Experts of a small language model: width 160, 7.69M parameters.
Below are experts of layer 3 (counted from 0) of a mixture-of-experts language model. Rows are named router (the router's row for the expert), up (a neuron's input weights, with its number) and show model dimensions 0-159. Each number is 500 + 40 x the weight over its row's rms, rounded and kept within 0 to 999. Numbers have three digits each.
Before each expert's rows: a language model's description of what the expert responds to. This comes from a sample of Wikipedia text that the model never trained on.

# expert 6
It responds to: Infobox field labels. Label words in infoboxes and headings, often before a colon, such as Order, Medal record, Identifiers, Species, Born, Total.
router:512497531549520482555422508431463564469539538445510463557476492513487483535472508544528496494517482474541491442421510515454493497505535512552436508468527503443484427426508527487494540495520480516395432446422446544573507436478508486561468506526522554524485509513517500521544518465493554501533548449518558515490490552505409481457506513502537540488549494506484468471494505422481552537465490526525522483570539537433530454536538502488510476513481563587433443471537458511480511495496339
up1:503542537560510506513473483482472588481594471481524434510409573423515520507499502577556518519498483512510471449472494490499493526452568443469472479420509522448563487484545502502509540519512471528547449418457477513611481485470532474540480551508507496554510525519493584546526475434499499508506561474545509455542541545497428470526489513457553508499469476546438489473456497400508468462473529508546495465494514516457464509518527461520488469525480538499569470437561489499473582519529371
up2:470489447579466494471385489466463517479526526494464525457470525549443504444556490506501505538477485529537447488466538521459441557543501529497433614488491475498456500431460532525404557476468507585510474491458508539501523458454535436510515479505524536586497474534529532543507553439537587444487519404498528555493500461514503510480560449511445509511469451539529495523531468500472526531489456461489513503532519445479468489445567501462581447472550515557429437483517515524547562518512463
up3:481490526496474463534409565489518532463500478459500536467468500506514447514453524573426537567586457487561519485538521482506520485430475531537495484471516496432444468442488463506475503470571422531528431494544483503484562495475543482529529475424498548451471477439452557594464525545536527424537596474489556537493481539537442526524519518572476535527600493482527505484480469479468484502510509544474550502489572490513511545486573548464550496431508545558404497491483496467500513529478446
up4:523461522531545544525474492427461519556530525538491499547520465530440475519496481525505408501443441541472430501461551469456566405478522495509507548554492458483498436483494475505491504477486443531457417461489509551514443486436484506479491438529584524553500526500499503502472565544469509551563525362507583537487442496517507551454503517511547590491542473442498455496518523426510454487560512506512498465530546445523596433551500499484500470489495556483523495506495469523520422453528529
up5:555521531482466486484477538520454490509490474439406485503511456503445527566516516538565506507481465519497441449485481556484504508500485529535493557412499410510471449467489560479495536517538507481458510470504464496507473448426480530531487557520505515450562545502567598447488486471502473538543566469552554584522551512469531522401563409504541518442476485525511573500497508508513508469512473440535498514434508449453493510508604413470501414500477593547511481457490458504518510457481494
up6:488521496468489498509549498429500523489575490446462535529471520535489479510448519492441520515545534483629565525496460471558407494491533461498472459498491520446500437475456484477559552469518455533456515491486518539563496510424476456497537561523552541514481542454499546477480533507512575536521525484540491499467454461511447542475515514492563467539531531512510519492475478490412490597555476540566547451577433457502519476490465450441434446480568532494436571502523463478488505605445484
up7:550441522531438462474504545486434554452538506470505459510551545499508527467495453550520505547504530416526540536516546558516506496505534524560514503492472477481509470478519501533487493530491473614491393500465482487523445443531531450564492548456567553528453464510571516533537500464486478498492523395382535472546519531492423491472474454547529495513482533538514471515519499455482525494472528532438545516518480383548477566501528498546462459463532555516395496503492505517538559506424487
up8:483442526519491520554481409491473468430559531478537503485479517551466477558521482538460467499513478463533509449494499476524611443573518512501489523518517489484499546503492546429485471583476474536510454407442420511557513475530517522584497566521511536476487458470489505537524428512478609433482553469529547511522470522531429466501459527557561487490518511475461522445405491479523498508559474523536501485442549512510510516545519527519461421517433475470432489509515500561486557522566425
up9:528511551473492549493414504439422519487481550527491519541583526495523489488465478527419534551481465502461578488445443437514599495471451403531549524495468450470485501427460516419512534522511502503508437459438451520522520444508523468525488524438507514485541558500444504555516518526506543571545509465535548514524570508505468479542463438579538529489585495587536481491474488459520462507507477518577547474534534505508463554569521500489538438505448536542484498489513503470514539456523422
up10:465476476562484532521476480525462486499477450513500561515489462500451457506476558492487481530477462418488427425514463487428511462499508464456513489425467527461532459453471473504504537462474534488476518462481516516515444519462530501548548461477556509570532555555475495591522506518576558468517476472510490542566512465515526480488501529473577523541553506485486525526507431434495482559554558475477475503543613489511565550583547580515583536491490527432533458419506452493410483545465449
up11:544508488536517506583498441454526550515519526518485461477456519559436496496547490532577506493472448492530505478418562564481502536519457499523507521513495475488518461445480458531475521480508486452421478547489444470569459465409586460461526571545619554536530525462471468530554456502445486510495482452538541488474499501486411487502531473460535534507555529472460486491516535411500539512475552547515554514479470508525475548514508461416525487472455559528430478441470516485564425467458431
up12:506553501493482456564445503495392532467526519437472393507494466474476516538455488547493518521506451440584441461487460521485498514522514521493504562471467511413480484606525561512540518508503396472517511457461462527507546457505514448579489499493550516592546447536511477467512480455527593526478520501540520573474514555551511493460484490544484556495567506525487464482427468404486521503485538514514487515546463542500527512536483506444508477514496520557526469399484521553536487528499424
up13:589471521511435505567479484488450493508570482422475481506476533541406544464467472582482475523448485497511521456450483421478497480585471490489530496495512489502494504460528428507505443513482485483460471492501456574517446459416520469503503524435485538487528482504604465561502447499564532532470519445533564447616532511511481469474498518503494529484555527548504504493502495407510566484487523474475615462511560519493575504508547458494520455496471576542490552524529505509506541437450483

# expert 52
It responds to: In/il inner pieces. Mid-word vowel-consonant pieces like in, il, ne, ci, ni, often scientific terms: prote-in, mycotox-in, lear-ner.
router:508486484500475533487504424556447437488552530548489503489525526492502498461494558468519485486503495448452490433533503517482532471516564525569423473459475525461534549437579547506505491481489440447423484456569478545453457510504493436530524497502462536537526496513514555491547538555473492498489521478489487560514450496364524544512492535489504555426479464511517502526545466497414458534358529448422525520593521528568474562459527508493505559490532529473459548516553465492526459533495508
up0:477510518562505514473572497507436475449520459532477473544484468506533487513415599526453538458515481430458525409533549488484494477549572545483471480491536544530493481493473536575506471510479523493511485477447509494542463488451508517526557587508496523497475481493495496473549502522476474429493458493543510446476349546450513564537487569504466527527510444521560542530489487548452528486428484550437464499488507464476418569533520491520518562602537444515556553542556479468540480506480512
up1:543560554505535538513466436525422524470551596465444501509532535571544479504453582463536546536543526485516481462523558495496533482460497557488421446478491495503564496442543524545494500448498422501506440433519515496488454466552441459560502587515488540609527446502531562489559498496479511438512472507467423495494445402441466480468550526482523532493504479522485554499512487507445490518547516470505501482585490454532456492515553468493533507504433498522521523511416437470548519522478492
up2:537558516476486511498482418448492417480500527547498609475510465497527424513480512522597494432537509490477467517483511557488579528514491434505462504471463485606486499467521525492466482460462487447552500503508548575515518444463489501508471541490499558497535539466507503507531522430542484456497580510493594492556455497499502431476535530500547541391572436469557471458448550459481524491486458565423549535538529546470482461468508454443526576492485511487522529483470464484506518554498448
up3:504529600521518433556473453563454512521551531493510511472511552540524447475521503520484495458483549376413529454507580407515574482477510571537478496460496442477492474487555540488453480507512439396492492537500476513472483483548519487442514469534453502477492547495487500489517481527493534472491475490518492505551470414504530533450508423540506516523479535444505517503419516446447472479426526508436537500496472492563502539452576479518522569447462507514470598517534453531483485517417530
up4:478527521488521517394478434500481499487534477508442468496449511546511572524468553515516514467475549472458488443561449504457554502493515504522507475541457557594443521488548556497434426534542421469475510512482513623582523488516472464513459459491468564473586538453496510493491512442506473474551449583483522478539478506514534523536508602468536442473497486468539506565534483413516464445434477533474450543503544538485484474453544500506496551537459512441516556488556468464505512511518456
up5:438437491534479539518502496529470535542534567559475485434477527494495519500486543498537511477479454452507499428542543508509536469479539493489465430491487548502499542440440557463476513468457533457470464566469486545459426559422588482521584510513428502453518601503532531566471485521430553509490530494521499510500468487503594523465466482454537539476505476541475538533514486514506453509481458446412521567467513517475503581533539446475507548449525495535436594531553519475531453536498420
up6:560454509471509453508475487544480429485504510531456525495478534498554470460491494520527512468430460482483574480547509492547537507473522473435477547507490533543499489430523526517538489483552450475515452490470496515465536586525523481485465545464460475493521503496505505486612445567484483520536532486463490509602395567467486544529474527604471562462521529540533518512485473466459391504453501418440510529568488520528520587541515577504491562489525483444556526462484459426525473521504423
up7:536484493449459429468489489494447475536522502507441484417480532501559600456452561523560494459451564454502467543511486520503477489439495480483405417454465576522518528505557535479497462505530424501421478458562471598500500465578507449512584483528435609541476521532496514538559528488435473496513421464458538528486509470510487517494455492481477507460500477496521508542540461472464477533438488582526482502499498521522516515474502505491514517543497515473471566515577553469592499491498537
up8:510478426460473460457531447507411479463547490489541483446500510514520497473554528460517536506442525447590544488536497540451572461518507448515437490466492471476498487502524466535530533508484478410458458422529514501458490476467491451559556526458410523543491533504460524485508477534443489436539563483549558586511449499486546582494476448449501473506556476467484476492561464532503454438469534546479484569528592519528507523490522486546531429509564481510537494583509487457608522525493517
up9:433535503455496486524527423493483455481542493547510457441526500558453427441589489493542458510454426425476401477525458499448558472536550509482507464527493487501521538448539470530508506469440435483480446559487555578460521471511497494477554549574501558474509439511560509531512497496484565538509550536513506510468493558514574582554459506518518476481492448505506537479487440490437443508440485562424502468562460518548540493448516531500449476471502483512476584521559535526501549539536460
up10:496555490527493503451495494488393525511468539562454482488560496519561492512478510473578479480500553493493450508525461564525581494448524540515464534506467490506492496507517582438542451525482467454462432466505459533465468553514487466570488480481510550490514559444515555470519525441469514514527458452502434513496442454437487490531474492484499527459479510465528559582510488581425492489462488410583439506531523516585451529475522504598580455490486540375502514526502510496519460479507463
up11:520523458442468500487489379534538452456513531516469547487507515457507426503543480406541503455473545412502446467517513571504501462540512501568456450472427529455508533489520541530550512506509515477498505430507529478517481521527411457503526534529417507579515498471575566522510501578477512444454500437437555550497409511518564515518488536547511537416530513457415529541470472497442520485458459506459511496503540485549481472481534511500561572544488547462511480532496447514487467555522507
up12:527462559513478491518487439522526474488517501582425520531539523565594486476515493467522523548469465427421542528476467494519565453445547493517455435489495536482523544497544482521511393461423466455475483499596531516502463519500527410462534609525472545518526465546551478507516482537512517504509522478467450490509468417456426519498497429509545508518530521525542565490463468483459455492467516554548546583528466544583529468446485486483458490451485515437492569497496482448464499478485488

# expert 3
It responds to: Mid-word consonant fragments. Short word-internal pieces, mostly n, d, y, ni, ir, often after er/or, as in In-n-ovations, the-n, Win-d, cere-mon-y.
router:501519466548538502482455439590494441436529468556477612445445559489512502534478500534481448472461492499460485528529503463535505534506564502577556503515540489509494447460406529506516557467605463498490462500581458488448452511519577459530566453547502482464507453439432523497561421518481476478530560491496514554492499558494446455585458499497481480496503519511514471368504464519529505443488511543482438503486497528546527512496483503563494541499506503480453562433546484495507512487511466
up0:457511487533513530452526456405514460504487460512515500426538496411528455544482489481465481549535498467505445508422477438519475542469496449524476521496524484528525519421487486430517479445464430610467492514516475577528502475564529500509535517438449557540528488521482510488501502458525500471489595464592523488549512493542510526451535454499487442552517525490512437525437561555457608472541449528499476526524450508538491482502451520519554544493369548519514505464488509450554484464528468
up1:439477484450469564448572458501486541506543505508417536467550490455502537471414426514466478544512545490498519506464492464494508574461478516497474500498414530520452501478455531519538617556487531537460489466508517428490519481548575514510549514518456485419554435492425565507531538500497535492510520537481528465497542532548512467512595445441503470528508516461454495426463482509564493484587518556465502456545484478493470564424440523513494493477537431525464489468572563522518517469520473
up2:490462480545439524483538433499565525472509467507491493527463463441500510504462592497573442452467470535539469461495526515513489480481511521589537492445496538500508507466477551440548451553573465573560502468509496502510434529462534476559527496633433422502534492506465465494525520529540461496490503507469487533518430531508451501469472520493511534448506495531462434452552477510452506481596485491436503518533513504608447500476437475538499496509511542635465473492573545521504455491488504
up3:471484542472497587512476450504542452503474510471455527509457577468518481498481466500427536512443433465458414564488527450548576512507487471533433501545510563444543589538481555516483501532580461505502423535472483507480537529569532516563509472554562480466525485459408420491464430507500547437486484511463514513552505515448477485478502518447495549541535528429560519449538484496577457527501534566488473477488544448505532479541474500503565499503461478474509510433550541456558555501534484
up4:483528458472507536459529485606504460481465471500497579450509521528573592560532600490569417523497541554506492448477467562481556481514558507484495504548446536486430500511488503518492523516527496522473437477523442484447433558509500477549569549448489463449439524429486535496478494513566496503478480528467504521520498519481590575519466514548541481469561536503541488559559438490498509426516474539572429544497487551526461451547479450515471500504415505472484528527545504475436517521485510
up5:483548461498505442495489495531518483480521447422557527448575519503462548535511490500500488493478612558521487577438479475466511516496521554474461526473537501485504553526463529565503576487471436370556425521575476496547487511549471482448511477452519542503570491459461494494501534478493449492530569510529477481550510490507523492492439499496489517517542458531599474448494484527552509458546452514553397504599580509512514497431469429501500506508456494534560451491497518465499567545509494
up6:504499477601462425537478425512513523420551514557494460534508526490507489497415545528546452554537564536465488477427508444531421527567524499462521502502520493514440501438486499473503461497555474501476479530525464517488439458472622481449535548539461480451551481541537561512595517506525521426496483469482498437538552480500415501493443486478546500534486516568530441476533438549467495448504531492484468543547500500522460569543491491539505538501526484433583502463539553508518510513479441
up7:532547438533504535509494446525461494500452545526451546421473515599550447541451541544458461461535525579496512518567500531465514545502537459498432528451510484482430483506436511486557563478538512570527522496484503520533465439475617485613536514483510525531469520424424555500507540486466564485472489548514482454514464486537503509554526446477463420517513493501464480489501472560538536451505455544477499527470515455483402509532555531547508447496545509474495561484538450526507513497573464
up8:414487445471565482475442522476466529510513461430512598461574499536473455508455490585449475484490571475524531554508512457461505552508522498430484552441487523561448490460489524534486477442453491464515441487603511503491449517525565536512494456524533524460509446434498501515470489516451509480538542504503524495514460474519515470482516469481469549581531534504564474481557529526582497452513472617528504523534567414450574526506504467462529521449506513484563516449439493470550508462558512
up9:465531427487399538445504484454532462400498523508464542523495466474491484526450446502451500451508526488510475460466484408519532541519511531529515546441536409501471498478434556515418523530500484470443504458490532503544499522509483433536479491527532507572533481509490536543530424456471508489534537523485566489436484557484589558565602487486554416470546466475557482424554456556518508500565461587453534535554526496518512479506478488530482459499473462509507540513501554510485525562529508
up10:523443471509514504517525503467479481470505558575424479467470544489553460491467477513444475535497493491481551526422512480452467510459501545593415527541537513577534489494526532502516529465549487451493448541514517497462522540472505403520505498574457493473513561433444504516502447538467524404533553572536478556495417531503421414550518462454462525494492486487502530491533459477535474528523538498459508597483519478488550497548508527492554482442465453506481480503577483586508416555498444
up11:490463424536465495574489460519509493506474558530472499495525555490506593471469541570529491534443567508505549523513511481536437491537436474507432459558509545484552520562497486471523540522535481398539396476538477466460500514496520457468537490489511482453520472533423519586538500603522524485545549470446527573510443526474525463410472475528437530440515455570516503476500519537530468440469513474520522532484498535546530456533465462486430514481591518500519549500530452524433520470457517
up12:521498520483479523528486549566474505492470514520445620521488499487586570579458529435385487551451460490604506499480556434482488533502550519526552516462489524449457569506505564502495522527505476539505497554491514450527445514492504558488544496461495484442458514503506497473544448472497476527526503432527560518534499502509507538560528520484445493486500500491555530485487428514533484476506546612413495531496511444493485490451458513453486422514419421539469497465527593541510454464484476

# expert 50
It responds to: Infobox field labels. Starts of infobox and list field labels after "- " or line breaks, like Clade, Coordinates, Born, Country, Species, Personal.
router:512469537496509550540395558453488488509513527441519431497520477512509517498502514494491457549484485506545487415428479510531515530500475523531514487457477484463501501428505528476513520486519523538469462500498498535584523454470524491560485540495504549508514502502507526502459497444468530520543527340475566484510494540464462546506480500520507588463541494503442453427497474473452505486489472477463483497590527520437549474528551508494488512543454579585435496477528456490507449559477324
up1:541474498552509525510499618490479466460465517439439487472554446527474526493493553511432525480485440441531522498455479555547476514391533503501548520474506512474406519487474518505524474451491492505569446491460503522460489458508536531496602437516473541482490502502455539501459430514517487474589512386504569520505500427523514548495525527444502580477546516496484518467479520482468556476540528464500489467515540592489532548520488455528522576592489533555564527474504548476577527483473484
up2:468474495481513602519534547494466472511509454466519489452511526530463553482562553536528486485483540459549473436502443489531505520499521476554589458460469535536537467464477475461600523564531523591469515465464495502490534513531463499459513505449506481472516540536550547501466491460461546508569445414490641457512521474521518536519488427500551507449467520449429454460473548387505457515471502462481403552512533526435508500435451457532530514551496519540478503490494471492503487540465495
up3:519465528544523468517479509498495520432546547486550488490484545493528493485496478443545486522558498474572472512472516459564489557536464479544477521517443502448491513462451538490500446382508516574492459515520481571459508529432554415488532455435485549524474488455455534522474454517519589524507481417493506492457512493483435548531453484505502592552540472573564521500531480454480500534484515477588520443556579498544509449421510473458515566520447513523443552531486478498540534563426476
up4:488468513515519526465365564457541430513484441475472468455484466491556510556606519510455495559484530597498425418505483516554477523499544536559553512486486484477494487505526531506511508484490523538523504534511513542568490511471494511488463503531509530430560535516435519539541470458487488549495537395483503474448470522504464515579492407496460554494481537463441532471509532502479508467492469447480498478526477432463556579469458547524534581494461524540499495515475469513520465471538379
up5:500475524551483520577477557436540517427543485439447492411501494474480537497553527521477477502510514516521502413508473502536453529526559559484514471480485518458519523477495529564574455455468451576480402486476471550564449415424524506499525511483494536553504509501526644507520559481432511568545474430488556440535445520432489550505549526480460529536529512528524484470498500538445529483412586485487490484493458529504522484456528498528456468504528524533546517484514434533497495467489472
up6:556566462470490526513517532520523517481545495452489457431461475498505490516524521481527520581499547520495555389429546495596516579502458560542491573488462453508506503509511566441536461478469505485467521492478470523568486418489499458560507500481498512518424488516476519497479547502552543490477579480479512431512532491480450545491434512562500580489443489485481450358505439542471527519515480509490433512490515472500559553464439518484540437479472485505509555569486478475504597550501477
up7:569414501537506532501529504475501442510463465496447482394495478431440399463513534494489496542570546503471475427396466551556481469432469488504526518416486464490548446505539501523501476469464434538481453508547465520490525442432536471548496465540471549506515573600549519572523439528517455532539503451554578446567529528458515497517478499545500547481522519520472487527539487484538492501515488435432497444526554486505550498472473505498554479488503482557501433525474437488514472504514504
up8:396474499511450461518451483492515465470498511486567466466470479472515472515499545553471475560508535454572488462493473477566570507460452500482529516461493566550433487489533526476484494454531502578560509477560483520495454451529562501463499555522473496485415496542501571499471434464528564545529557486462521422525422508470474574461450539457493546457505511527480520460456541563515530496499461498488463551504516518493607536594506545491499497494471546532489555513430447491562468585527431
up9:460483534484496542461504573456514443507482432501482508467561506512402497461495573411483479585483449548526407543441507548529549512465527470546562477496510505536441473511443561538478491505527469503508515544494501559517481477449502491478481496492558464442606476514475515553462503450535523542499511437458543458460421558463510522496471565487566617531510469509518490498484412515447477557557509478480475502529606487430512501516487511507549550512522537503453516476497495484421498520511512
up10:504475551506450505493416535497531464541459483528493462428469502465462504565554529603486458500496533449533575516445585475547473508498447535426570507457479479571517522456516484446487474497495463573459488503411496519544484528451485471547516468565593520470475585530519489527432436415496534509524496441459529521457501536483525547545542477484469527520502470441461504515455505406544439516523518512468573501535459482537468512535458466528478448517433517487497530452538501577499493498457474
up11:553449538537479488491553535524533501524547478521418442408457498522456489477558533456536463511516483519509482491504543501501540457430453475491541472497555463574463496487509538520465463489522496572500469498538498566489455465484516547545481494467431500424498456494422471462477500540472439525552541446530579532492447575523495551463509440485501535504502543503522532428583436518470513539457512468569543555484509442582632529486452499544491499446501546561516479458493481518499483498518417
up12:494534521545503472605465569526457458515488563485562502427480461492493506507512579595497502506500489513539435491515491508523416453512497456506522517494465495526454499469549541454486507467543544533498510496491498553541503532470522448513491530442486522441517468515538555538379491439604482498547504434470594451480418499453502486548417480553444541503527508537515531429443445490428461464509510517469551478544515491449499548533538522507574543533517517534509446519464476445509482543549471
up13:450480485512501505539560398468533481541441450524482454469419464604533506545490530459461495559483411472544525440441451459513566564466497461526493493475463477484504460447501517511478511510523542470468491572492532528478470561396536476519510489531492450433505478567510518556518485482505502562547506470489503509510513507497474516413526518436555532470562469615470420488496523578480479531454506431495484479502520510483551473493570472430499509456451513525502518435575478508561507487518475

# expert 53
It responds to: Media and work nouns. Content nouns and stems about creative works and activities, such as record, series, film, season, game, work, design, form.
router:423492571538506467558478484579409533467534529552478455508558531538501495562481509454501487524620514476505569421491528534385513423518559522475463456526515501495524462495489469525458527499465515500458441478506519531517541445507508444593462500521482538446548490476544479501583522516495558476533435503520501520448462538463488466421418518540540484562521490545459509556540461487463487493389510518491505470495505435506469505529481516537519530500503487449521428469449548451508487541505480
up2:517485518546501515517448485557487579510497534469546463445475551531465447495463477521433543560505485435499520421518520474535547493493564386435450418450577550485514469522549513460519423499494468519521513434518502504506527439518533521496470489581518457482608512516487418549563450487482556421568497436561556492462507493554528483489460534567508508517509476486541524414480553474494475533477490494506527461456548424526524529514462529477524553489526514490528469497503485486522486454460426
up3:482453566506522513565537502502522515403484492471455495485509558570455506505530500451477479499443547528477562453516508509484482400506498505501507465499495551470574541507536516433476540477517459452487527458523543510545550484452469562521532564511479504498592501522531446481520481594510527456498490528584565534509480518457473495442505568593486492515521487550488568544513531474475446392384514521453518497480496476488536462468446444467492524522421550470533478482507438490510495537424439
up4:435423448555453487579547437515438512515582516520505433464523517504498469535467523456504489471500480445457518440538501470495527459448559466510511480483534504530503483470461500481484449525537526450511495488507516558496510444535602498512491552595494459453532431521576484534537507546462613462520438509519505457555449465438402520488475565519540552508528482447482531464497517587442456528481485485535555509469558470530503463539446566570523543534495440475531490490504526517526513518509450
up5:540472513502514450442448440519450464510493600549426513490536521519508552488504531410611474481495575491485480441473509513475419530520472567498466513478502475484552534512518564583512527538518521474549461518454530541419442510462501468492470551493472578522562474522584534532565532512582511480467487523510467532504452478449416495496504512542498505560525510514489517546517451560449440502493472554414492470512503452568467505483509520487465522458421442488515452490476563492489513451516446
up6:465478499520470467506494455503496492493548545506512506431547488484495442537480462517535579480573553446547574521427577542488518499502494557424501474450513486569448463466434540495428493550488517531450410587517506522465522478546546507552478516579542539532583492521545472556534461499538552453489532465517508467488510496504477456494481496465528480576509473532496488572510455606463489507469435508483470463436592449519477533504524481485520403487492432512483482449510559450530515480536476
up7:500586534482489506537461468465501533439585485543439518514581559518476488537455412519496509523491479463494525445487503528478572495485527544451504413518512533519521472541493470549450526527512528504503476527438562551560499432529448463469533516469510538519557514514488517472509484477479481516569463534549504499531490570512517536426384502511583480483490471508504533544524486480488498498384524534480515488501485468535407543453548479552482552508528428400584466488539548511533459487481435
up8:472553488495505490584482484547498490553508493488496497510541498456414522481420533553574456521552462466494488476500537518489425451499448434483520461454459548483496510529420501481530471427452528488445405482514468479557498494526502447566535520479537472409487501512553494509512582503536586452525501460518522538522463523533502486500534488486595521452526483480456502506503550522488480504524522479425471493557467526525485582517406501473593508466579533433555475569492527517552506550537432
up9:450459551468453515556480465545454449527482569430428448502536555575494548496481432473478541544494466491510530441486565495414575490492552509528489510452527528515550456500530402505441518506453466456431520533525597532522505482494483485498544539472558529480515556464541530556541532522498463503526493473503550506462492416517498529463501495537484538504508532542460423503517499463473586504430561488392517484509490448513521521514500507439555481532484429521522460488582527538465505477428511
up10:477447518463474513529473472506376503487513479506447489522555554517442576507470482454524526509537472422503456476486554535454501487483548520523493473568463543573518483524482491506463487556476523480485528525531558535504456452539490535595524544523523513526565478498503523503537495508528520454426492501497499476478486582442519459492514545518548519531551457506445581508514401568490457520481465614426465473530590419497486570520523505483499476509427528436529498439461538441532474449509523
up11:479438521502418488523534522525490515467553537464519451515485586514542539544442492483482584534488491459492539478544505512478509557505475468460440499527465539541506492444415557516472515515528583488504454493513501482528501470495597429457423540535499493456476453489473501625571534527439536466533488496500512521513484491478446489455491552413540479507552489580476514548461472518509506498495545460501544445499561439494478530460495587456522471563572484510500475502446433480590473524498429
up12:454491540507461522514421430526472453398546466480453492479499514501497551514516536528528497562562507451500537485469518504430596451554494557501473528572578517543527471520499406487531480557556487513523463467430533477457548512579484504506521414489495473526509521508519476485544486539472539475511427510512563449518497550490550492505493545536547567539500488571505545559476445505511463479488498494555508530481561445462422497506415424553475519428459464477562498522543470451497503516447550
up13:437601504476497458552507453505454520460541524485508547556551528485542439522445437464490521486519541463561462442536517527514483512465531519442488469534469563523520478456537477570524528496508503515570501474500498463510503577566550543501464504467411504447519463454468536525507544450472530490444472562524550477468364509525553503468484507497520511469482535574505523546494526526498460476376494615529545509486522491493505524485581514503564488509469421517477477529422503466542489487549478
up14:540492522503498502499512462492505510514509535547514474453485500450494454520505475424536463494548496472505593462428582426487423557525553511499502456496425498522498462481447450481436542500558475520468512489626507563524506455407502485565517498536445491530533522535479502537502467460525591487460494467543534497529498549431518470473492517577570582519495553505451462474511497498535530523517495570489522369526465446503502501489426489487560515464546521513500495481468587465482487560550493

# expert 10
It responds to: Infobox field labels. Field names starting dash-list lines in infoboxes and taxoboxes, before a colon: Class, Country, Born, Species, Personal, Location.
router:500473541505506516549383532456495507492523538417517465495537489509538500519495516499499485557500496486544466424433471510493529538490509509532480462445493454488477464430488538471513507513508504525434473537459453538554519425449518503568494537499498558497507514498505486512516499447492531525548558362523561501499497533470460514453467502482551595499526487486441466427502466469448521516508488493467495482566542523410526465508563504494487517560432579586432465476519463486494475537487350
up1:465467534458532527548500450507535458506523569434526468454483523537491418504554567500458524498464510463509474476445445555472503534467550478539505506405506537527526464472499463505567447496513438484479524527539460510581462499433462461521575572400472492542490509523507483523510526506494507574451562454596503471535399537495532553481419444567487538509432517509474478433534512476431519486495519553556494495516459528509554479502456476475520489498426476522502500454476492525527514585505426
up2:386527489513516506506456590519470527506451486428522480522473451483510527505512495468494474565555481515475541526469515569555514465366565578563488530456444558490446472481468502501468478534514499451402484494560538495474500496481583484495501485474486510471526497559495521473507535488528534516501583437526529493515458500488499522463502455457547600446564484545554514443494439523471593545491480564457467457505518514461534507535436452484495481542412567528445483456486495483532504491494508
up3:531459556438465422511533480447483500596543493437458415494481503488469443542513451496480499432506532508481540430402512561446494516502483554563543497462551488552540476503522520545535516528517468520493491490481422489467555447427539470496559549434449545538433554484539494540521431548520556483478573444496587518508477525507491479548454537527521572502530449515478492554529539506448466472445458455468512478523533534419478495518522489497492506501463518513452579425484473503542512476520452
up4:417471502481513449475441440470483449495522536462460456491515553567496513532489502465524469619481489482466452482447464524530539506463524516465467461448472469469547403419405487502554528536433402552508511583473539463480478482479507558530557493524544550411535510501520535554465534523521552513539522452540564532488499525518516492499490486541466529433494557475485507436499463445473581492475586512464514473508566532462494474521573492504547512544483527540554517521472506505439471512481452
up5:523476510471509460561415516460426476465584499408445462472426473414456501502520529523550478542514527438512489374481492494489535514482448452546529499435505472475543493510472504473467470512468524492538526511459536502522447465448541520507468492448471531440472476504546525547545545454510624607511534448532573539507485575486531534459416534485517526463539483561462456466488530495527454533544493418508537481515504525538517507416519517526469519475539476489483539538482467502505489557473502
up6:408487539550493484510524507507493490496500519491432536501563488495478443504526537468472433460534510461458404510450492471508526506524526466569482502500488537500478485529521511472464495497485484484493488476478509585589541430474554477571519439528470531567547492470526558444555500476469523573389529453487582522576518513503518509519489558510506484464532455526525517484487527407446498549532543541534531631501532514524448468564475445521486539518448547523470563451443448512430452516472490
up7:519499568440574496522490528440527437563495505445491417528493527505569496508451449528528569537519535418484499481462535563524469538411470424475505395490456519550494460445433470505465536487465450506519440564504482477517484509511522536486488492485501548548518500534464610518524520492495524446556473543565508531519515488451526557507483554449503518487528528508519565519498553459416536550484504463485529520488469457497451496560551466517521478561458443520481511453557520470484449549471398
up8:516563580567474497539424454485526472505467496479496479495495532450541462495543462484512458555459613475481474517412481468516507474503497545551478481446485517504487449546396482413490486475527491542505540570548477513519494446535526473547495506436459539484484595489487541524502485510524561484480539491448586500486493575436494526476466466559544521533499519511502487409405480540501514511559563522461501487479490526503517541503569385465522417481441555505519491528537549529483486489487464
up9:512541527423495524604390515491412502465537516509555477511477494504491455507504496493508477633536512514485492491430564491562544498494462548407510482449509485508519473460416522460501481535495487512533546504556547539509558574526527521488530461441463499462506477522500520522491517441556495550463491447448525501531466519484414470543479478457528582540457498518531504461467463482524458537442565439564475499525528516407489510484476541510504510506476588547536501455530517476450541500577450
up10:532496580508578523521485538480534453550430560449474529502542502489523429448527487470441510553491506555517536449424505505528491481480489565457506475481446551519449466394489515521514473489530458561505472485485457488511471443468490456529495507512550531476502482521454495506489528514498544509576488495563501498478521596479468529470392526545485549521537528515474567388482487466510425463430465473453553481540561495535510459466507542530551541463477560526493414493468516493545480611491452
up11:514500521523509528501516564548472438475566483475477471449460438510517489548497432511441465614469472492495509459418385528561514450456524552569470535441545497467530498448478512477536449560444546531493458489525449515520536528416516541519545554528478484513577520540483490546458475519437527484515539431522448572499514535436471527498446463470524529435469535510471462551531490421527497530426500451457515513507484444449528509472511541489527502567418525539484534500499424513482502531491531
up12:458554566495547529453492448456544507524527448476494486487513491534551473485449538484516490554548481517484450405528392528526475597432529498524419549494444481533472497488514492505511501556468422462474491554446518577557568465434486421558531510503517454509480485507496473512470551449527499522501547448530473551506375540495517474496504514492531502540478464475531460477510504492519483576494525474477519495527507502435485477475540508480497481592474543553468524481433465457573554573501412
up13:460523499444566530483494483450493444530550464527537497497474433450499511484459531515460509470508518518479450342450521465559462519420500523487511500453503485517495506501498582466478476509575496559501617487474482518534548490542557464514502480499472522493578511402451517523430516497567491488505510419486518511506460515506505476522482511472574583564548524518539437429435511442496479487490486553489519525565565467462524555503576545518531488548487506500441457482510427503460464527535502